config = dict(
    d_shared_expert=0,
    routed_scale=16.6,
    num_key_value_heads=3,
    parallel_block=False,
    learning_rate=0.00392,
    beta1=0.95,
    z_loss=1e-05,
)
Below are experts of layer 6 (counted from 0) of a mixture-of-experts language model. Rows are named router (the router's row for the expert) and show model dimensions 0-191. Each number is 128 + 24 x the weight over its row's rms, rounded and kept within 0 to 255. Numbers have three digits each.
After each expert's rows: "comes before" lists some tokens at least twice as common just after its tokens as in all text; "mostly gets" lists some tokens that are sent to it at least half of the time. This comes from a sample of Wikipedia text that the model never trained on. Tokens count by the router's weight.

# expert 120
router:147127142115134078093116113102108103157149139111137081151101115122107139124122113125095128099152141099098123105110132110110090149135177093156160108145135138177141141130107151090156109126127107144126095124100093158150113148105152145138120126134146135154094104132103142113145154111113160121094126134104145099143151154124129131112097080112122138094097156102159145099155085159151154124167146093127101161160118108091107111142169145103132138164112147161154108115115111106087177095106135167151155085138100132133100113137112103126132192155113088122108087157125103171106102104100132108
comes before: "| ", "tick", "\n", ".", "; ", "–"
mostly gets: "every", "Meanwhile", "Nominated ", "Unknown ", "occup", "800"

# expert 2
router:141137136126131079097114118099094094148154139111133093166095113117106147106110105131102134091147144104104130111104134105122096153142181104169152112137130140171142136143114151080151108135127098135129098124107104163140107138100157143142119125140151131143087104126109140102147147113116151124097116130101156103139147148122134140108092088116119139094090166103160140107154079160144158127167150096124098147164118106094116112131162150108134133159106145174147101108118104109094171096106130174149153086133104131129106108131120113119136200152119079117105089147133109171100116100104137111
comes before: "| ", "|", ".", "\n", "; ", ","
mostly gets: "Massachusetts", "Chevrolet ", "63", "systems", "Won ", "None "

# expert 100
router:133155125136134095103124121104126119149141141145136085155134151118074122114125110149134114097135124116140141115074135122113138161152127118131158144134109136119130180129101116097135108156113090115141101159096125153165129154126074096097120140122170140137118134105135122084158121105085165113109144180117141079124153111098160120112122126129138061144101173107161173147180107156114141098159142135131132218148119120102099109167152131128135128126133123150147125138113148094086151096115169149126138095161098129135120095124148111133112156158136140090096088125144107150133100104119116129
comes before: ", ", ". ", "-", ".", "'", "ore "
mostly gets: "that", "example", "home", "who", "together", "itself"

# expert 18
router:141110157119139093113111124091119127151154112126125079166098138144098155120117135151109131090140130114099122114088104111131085152154170109155158122155139149181132146158121133074153090143119110142130129150111110147143111138120145126127123107146153132151079113111091135100134154115127133118103142134101150088153133152127134138121099101125136133087090154099159144103158091145127144145154177089141114174146118124078091120131169162113144141159111125163165106130106134099100143101107131152142130097126124103116119113122083116119131201161141086128114109170145097158095110087083140121
comes before: "-", ", ", ".", ",", "th ", ". "
mostly gets: "All", "two", "semi", "high", "second", "quarter"

# expert 60
router:141120133104113087116145155134074132150143105118123107128096129132121162138145139117090114087103119078116118090123132108108077131129138093179160108127146158167130140153114147100164072148140105143103110126117111114151127159119114189141127122144155128137087139140103122103173133121090145113133126138134154105129138164044123154135123096119127139120089111125170131100173102142170132137131132092137093141143143096123142132132164165106135149207085130153134133156099101107104156120104131145110148122116118135144112122154120103145148142138116083122144106145153121147127112075114099104
comes before: "of ", "and ", "(", "in ", "School ", "School"
mostly gets: "National ", "Air ", "University ", "Football ", "War ", "School "

# expert 128
router:141166109139122119102145138131114083172131127120113073141103118105133132096107132146112139099170155133112125108100113094119110126128153131141165115160121157145120152123105127092161117143155084134135090134132109133168104141113111108111109137143153154148112077145103124112150140100103158102120147166105131084112179121095146154106155098145156119083126163143148130125156098157162127111136154081126142151175141134134114081127143140129182116154088121133130140157088134113082150136075147135137126126143097122107107123120122124129156130112117060110088087175173122166099119137105143111
comes before: "of ", "in ", "and ", "to ", "for ", "were "
mostly gets: "members ", "role ", "games ", "support ", "areas ", "tions "

# expert 129
router:126132135128121116118133119103080139175145108140108091157119144146118145118114150133120135105119141122121114080097148114125087142132173102144213106141131157147109146156133161129155090177137083090123101101109126154146123158114135120144115146151157107165085107144098154139147157104137135138103148151104141114138156155095121123130158095126144099108084144136173113112126114156129127144158131078109126156122135132118094147150131146126136120198110099115133141141113111117135118126103130150133130136140083131137117102101109101174137147135133020113125112114168104146131131106129097094
comes before: "in ", "(", "for ", "of ", "=", "and "
mostly gets: "Cup ", "football ", "Championships ", "Championship ", "Awards ", "basketball "

# expert 81
router:149125159137095061095091121070110119165132121103130106192089131147088153106129146175111130114138146097104126079102144120113083160136134115143125124159127141160112138164127141107141110118136107116117118148133092154144112155126093143107115154140137145125100101145118137096141166121117131110137137122132144088133148127106149141088091125134120142098126133097165158121152102155149165113136117101153122229137118114088130124157154165147122168150103145147157085129099131135119155106107136154133161121123124120118140101147123106145142178121115068124128081128152120137141119131105116102
comes before: ".", "–", ",", ", ", "; ", ") "
mostly gets: "12", "18", "20", "19", "16", "30"

# expert 150
router:114137116134163113083090149144110113160160128145144098153131115112081110118141136172124103129115129125118106135113126095148106137124138091152133132144112114134151137139077144093152106132150121097101120146075092166114122159129135145101123132113140134162137091129122141110148146127092133129116085118103111072117174171122132111122115112169150117132087151078148169121146117152175129136156140111123104150174118125078109115180141129120170126183090147125132127116091127148099151109099139147154137084186095120113144125102112108125103137147108058121125115168142099136120105088136133123
comes before: "as ", "to ", "been ", "in ", "by ", "a "
mostly gets: "such ", "there ", "well ", "See ", "According ", "best "

# expert 95
router:122150129119117100085130141113116113157194131114141106170106142119121109106114151121079094108126156109154121081113158082105144128138118109129154123131142140125135126161145110091165117114115125139103106106112106136120109131129152110115090112131111126171121081142099146116138136103120155108135104124130145115138147153100153132108142071110122112117065154122138133145155125147154177112161144148147126175141139099113119142134136146141133145163091140194134110121089124117074159080066128144157151109137110126127116131153129103152150185171111110106094110116135128178143077083121125132
comes before: "N ", "W", "| ", "E", "W ", ": "
mostly gets: "°", "″", "′", "US", "Coordinates", "ISBN "

# expert 70
router:146138144119136082096111120099104098158156144113137078158094119128106148117110110134104125098146138099104124110097133108116098153141182101164154103139133138182142141139108144085149101128129106136128090126104094158153106138095159145134126121135153137147091112127104134113144151111109157128100121130102145093134153158122133135113089090112128136096094153101163145102157098170150157129170152091124104152166118107090117112136173151117137131159117142163153099114113114108089177095109134167153155087135099130134116109138114105116138186158120086118110106154132103174097114096110133110
comes before: "\n", ", ", "|", ")", ") ", "–"
mostly gets: "Harry ", "Frank ", "Richard ", "Steve ", "Walter ", "Harold "

# expert 110
router:129129126113143095087110089113086102154161141136132101170092154130136160108128102146103136095156109118086136079080121105129100147142166091124150142139143139170147148151097128116146111146116107142121124127102092178139099142111160148139102112132150124140098107146113139122164157136134141095112085162129143126141159152119128145131128059124132136110109159142183145124147100170113177117187152101135097163144119121097111124120140156148151139167105131163129142139118127090097165111107130193136136113135125136096121124133115118138135169172162103135118104135146087159114104117124134089
comes before: ", ", "\n", ": ", ". ", "; ", "=="
mostly gets: "|---|---|---|", "information", "Candidate ", "tick", "Award", "Total "

# expert 41
router:124117159147152115112080132084114113157155129146122101125100102118103158129150107163139110100139141126123113111113164098089116184155119121106142106111137139157139120114087152123123116105140109160142122137120110148147097119119085146125076133151132151114106157124096117104145147086096128093129127163115182134101134127107130149121093095120146091141105139125130124139114131134120151068160121111128116149152125112107116105185147118156165127131094122163166128165148149118088151115080120171171128111160116149099149110102125094112118148133114125073099066128183133130081127097100105125
comes before: "the ", "be ", "a ", "his ", "have ", "their "
mostly gets: "to ", "could ", "would ", "should ", "must ", "into "

# expert 7
router:130141142136122133107119100100124128150136132131110096176141125133124161115117076135140126098153140129123145111106127124095129157126164106144160098126110158133130177127091129093142110147090125122116115148101110163193106155098087107150093131140167132127095101104106115121156139102100133129126147124103125066125137120101166128109094116121143106119090135094144157151140107137133165086187116087109108202134122117121069111144162163126159126149124161118155104143125136080063143112095141175127157145148102113125149130129127120133140150160148134092103101110163137142141112113134131148
comes before: "'", ", ", ". ", "-", "\" ", "–"
mostly gets: "Men", "women", "didn", "girl", "that", "who"

# expert 62
router:123158117150120103114080141122132112152134122141127121120099160122124151108106119138136102137142153126135086127117107094129125166145181122133139109169135147110133185123103139100169093157149052146106097125115092146148128178113146150100122141167164147152132134123134119132154123126124116130117099181141135117125143133105116146090134139137155093122131185120141128119158149140174178110152160085121144129170101112113095110152155132123134147166090124169163112144132172122095141116097139146130135155165096104146103111124114108167141134117114085094122108139164141165086104155080109111
comes before: "and ", "of ", "in ", "is ", "(", "to "
mostly gets: "body ", "nature ", "fire ", "water ", "dark ", "oil "

# expert 109
router:137143089123117117039127109118084119153138128116109098138068143107115143140127141116128115107126126121138114112125128106123122135154165104101133080146111163133104179132100123082193117137138110151142123136108119135140102132100115144141096139150160127173124093126089127092187137123124132103141129177099125124110113154102119159141106121137182137101119129120158103118168139155162122114151114116118128128124099138146117102117171147101155132175109127137136117112101154099095120133083138134126139144172073115141099065117123124148140133129129075124120104171169133138108084128124093142
comes before: "of ", "and ", "in ", "for ", "(", "to "
mostly gets: "ator ", "member ", "General ", "President ", "player ", "ist "

# expert 91
router:103163123122145119106109140128113137172144137152124087147125157145126127090139148118093135082142121135134131102115120131093087134136151120151155117139149132151146174144110136094126088127124083168113090111124135126144133140141124138115142117153140131164086104152122138084146153134109137108098159135126139129110185120116157126110131105116138130087129152125167151129148098165170134116158173083152121138148135093110119110152159164106178116150119133147161065133098133072090189127087147144122169127124107105118118135159102110161119133117112071109139069159143141166133104114115133100
comes before: "of ", "in ", "and ", "to ", "for ", "with "
mostly gets: "age ", "years ", "life ", "number ", "months ", "population "

# expert 82
router:117129140128128127107126108137116131175128135103148097154106110156104132136119121169125124116156114107152091035136134131140132128120155077125132113115130147166144114128101128114144142129139113142126117102107114126122097137110160147103092146130168135199120094114094116126149131129135118109119103116118124063150131155109145130147132088125130137132105183131183132123154118153167150120145147142126098213151103138123099112119117162140158164187121113150159138126127127132119142115116147174175152088154110101119154094140095107156111123151151126126105078171143120133143078125135110120
comes before: ": ", "\n", "==", "by", "name", "): "
mostly gets: "Coordinates", "Location", "Born", "Genus", "also", "Website"

# expert 67
router:116151147107105098073129145126113106150122093116134108159064141119127120146141145145132108120166131112160096117091128119094129171134143103175152141109142120187133153135114116120163116139147117083106072124147067139145132155125139155119086139155169125118099136096113101117124118090103132094122098097074158107126124135063110111101165123173144101117130135126137134115199122147137155125136121105085109177160133094154106142145133137158134134132102103145118095118114123111107146140138152175143150125116110147114113130169089114150130144138126098142116104133127132142123089145104103105
comes before: ", ", ". ", ".", "\n", "' ", ": "
mostly gets: "es", "States", "ates", "idae", "as", "ines"

# expert 159
router:144110134139131137105130148145109111171158092140172123164059129143101133122118146158129125086162108108137121072119120104129102154116145110129131108129098130129100167135127115120117125138156100125119091126106119136119123138142139111122123133127138121173141088089107170133127144142114104126123113131102146072124145126098122151132114104120164141133110142155160128102138108158117185129162109063100118190137131073098088134122152137112155126132130105160159120155154154118133134137132127207109131140158119139132125124108071120118113126128118078072113127149140109158139100087097075159
comes before: ", ", ". ", "\" ", ".", "'", "-"
mostly gets: "ures", "Shel", "shel", "ebo", "ting", "ight"

# expert 23
router:122158117119122116076101104117084109152154105146128123198107169099112138121094136153086103073124129107110126118129145076128119142156179121129161120145149145161108146143113147124181122130142090121133110173138106131109126148128106157125107151131128128154115134117059109094139148135100127117154128145113138065095133143105114130115156121135131108125126152104150116099185097163121153134137139111099124246171143119119135098118156140113122129133119111130126117103139139120108158140106149146110153140141098149112126111134119102108149115127097103100114092119152144116137107105110113124
comes before: ", ", ". ", ".", "–", ") ", "'"
mostly gets: "country", "ions", "there", "Canada", "tors", "ences"

# expert 48
router:147137134067112103092107089112108094125172096134144115165088112129113184146130148130133133079145125093162106141089157114096115115126163123096158145180150154165127118139129131121158116132116126116157126136135101135125085159138103147139127140136153151147082132114115123115165161083110126080134141114100136111131148133084154131106122124113137138140118133123142161131146128149129151100137135120127109147185145108103106126127160129106137169131088120122158126120110127133108161094095122156140172132155092091140103120154130081156152177161126081096094086147144133138126081128085157146
comes before: "000 ", ", ", "| ", "–", "he ", "000"
mostly gets: ",", "million ", "$", "$\\", "estimated ", "£"

# expert 144
router:138132124123116120078109087144099130152163129133130110167124137147099126091100122138128143070139121136144133112138101111140105177106149116132150102110146124116095158125141130116125111157141078124147105146069128122150098134097129140114136124153132123125123128134112139113144151119128141137086130136150148089144124153111148142127132142126131134100097152107159136058160120165129171135126162099130127166166077092078085116160180125113135175137138130164171124115105169098069180122130127143144154113151091151101122137133114073163136151139145114113135103132143081135098083117097106116
comes before: ", ", "-", ". ", ".", "0 ", "s "
mostly gets: "year", "three", "two", "second", "%", "third"

# expert 80
router:129128178148112110119076140108103107167139123150128112127101118074115182129149139170138120103134149113133079114111164102095103170147141126130134137134111130144132115126071147117116108121123123143125106118102108138154109126158096162095085161157136172118111153115100122085157136117124151124128091132115185118097129135122116157106103110152125101142126138117127122125140121147127144088154116117099099165155106132110085085159166117150158111126094111162163142134140131111109162121054111151170132128154116137110147100121109085129120147132139138105117084144152126127066134086088099133
comes before: "the ", "be ", "have ", "not ", "a ", "make "
mostly gets: "to ", "would ", "may ", "will ", "could ", "can "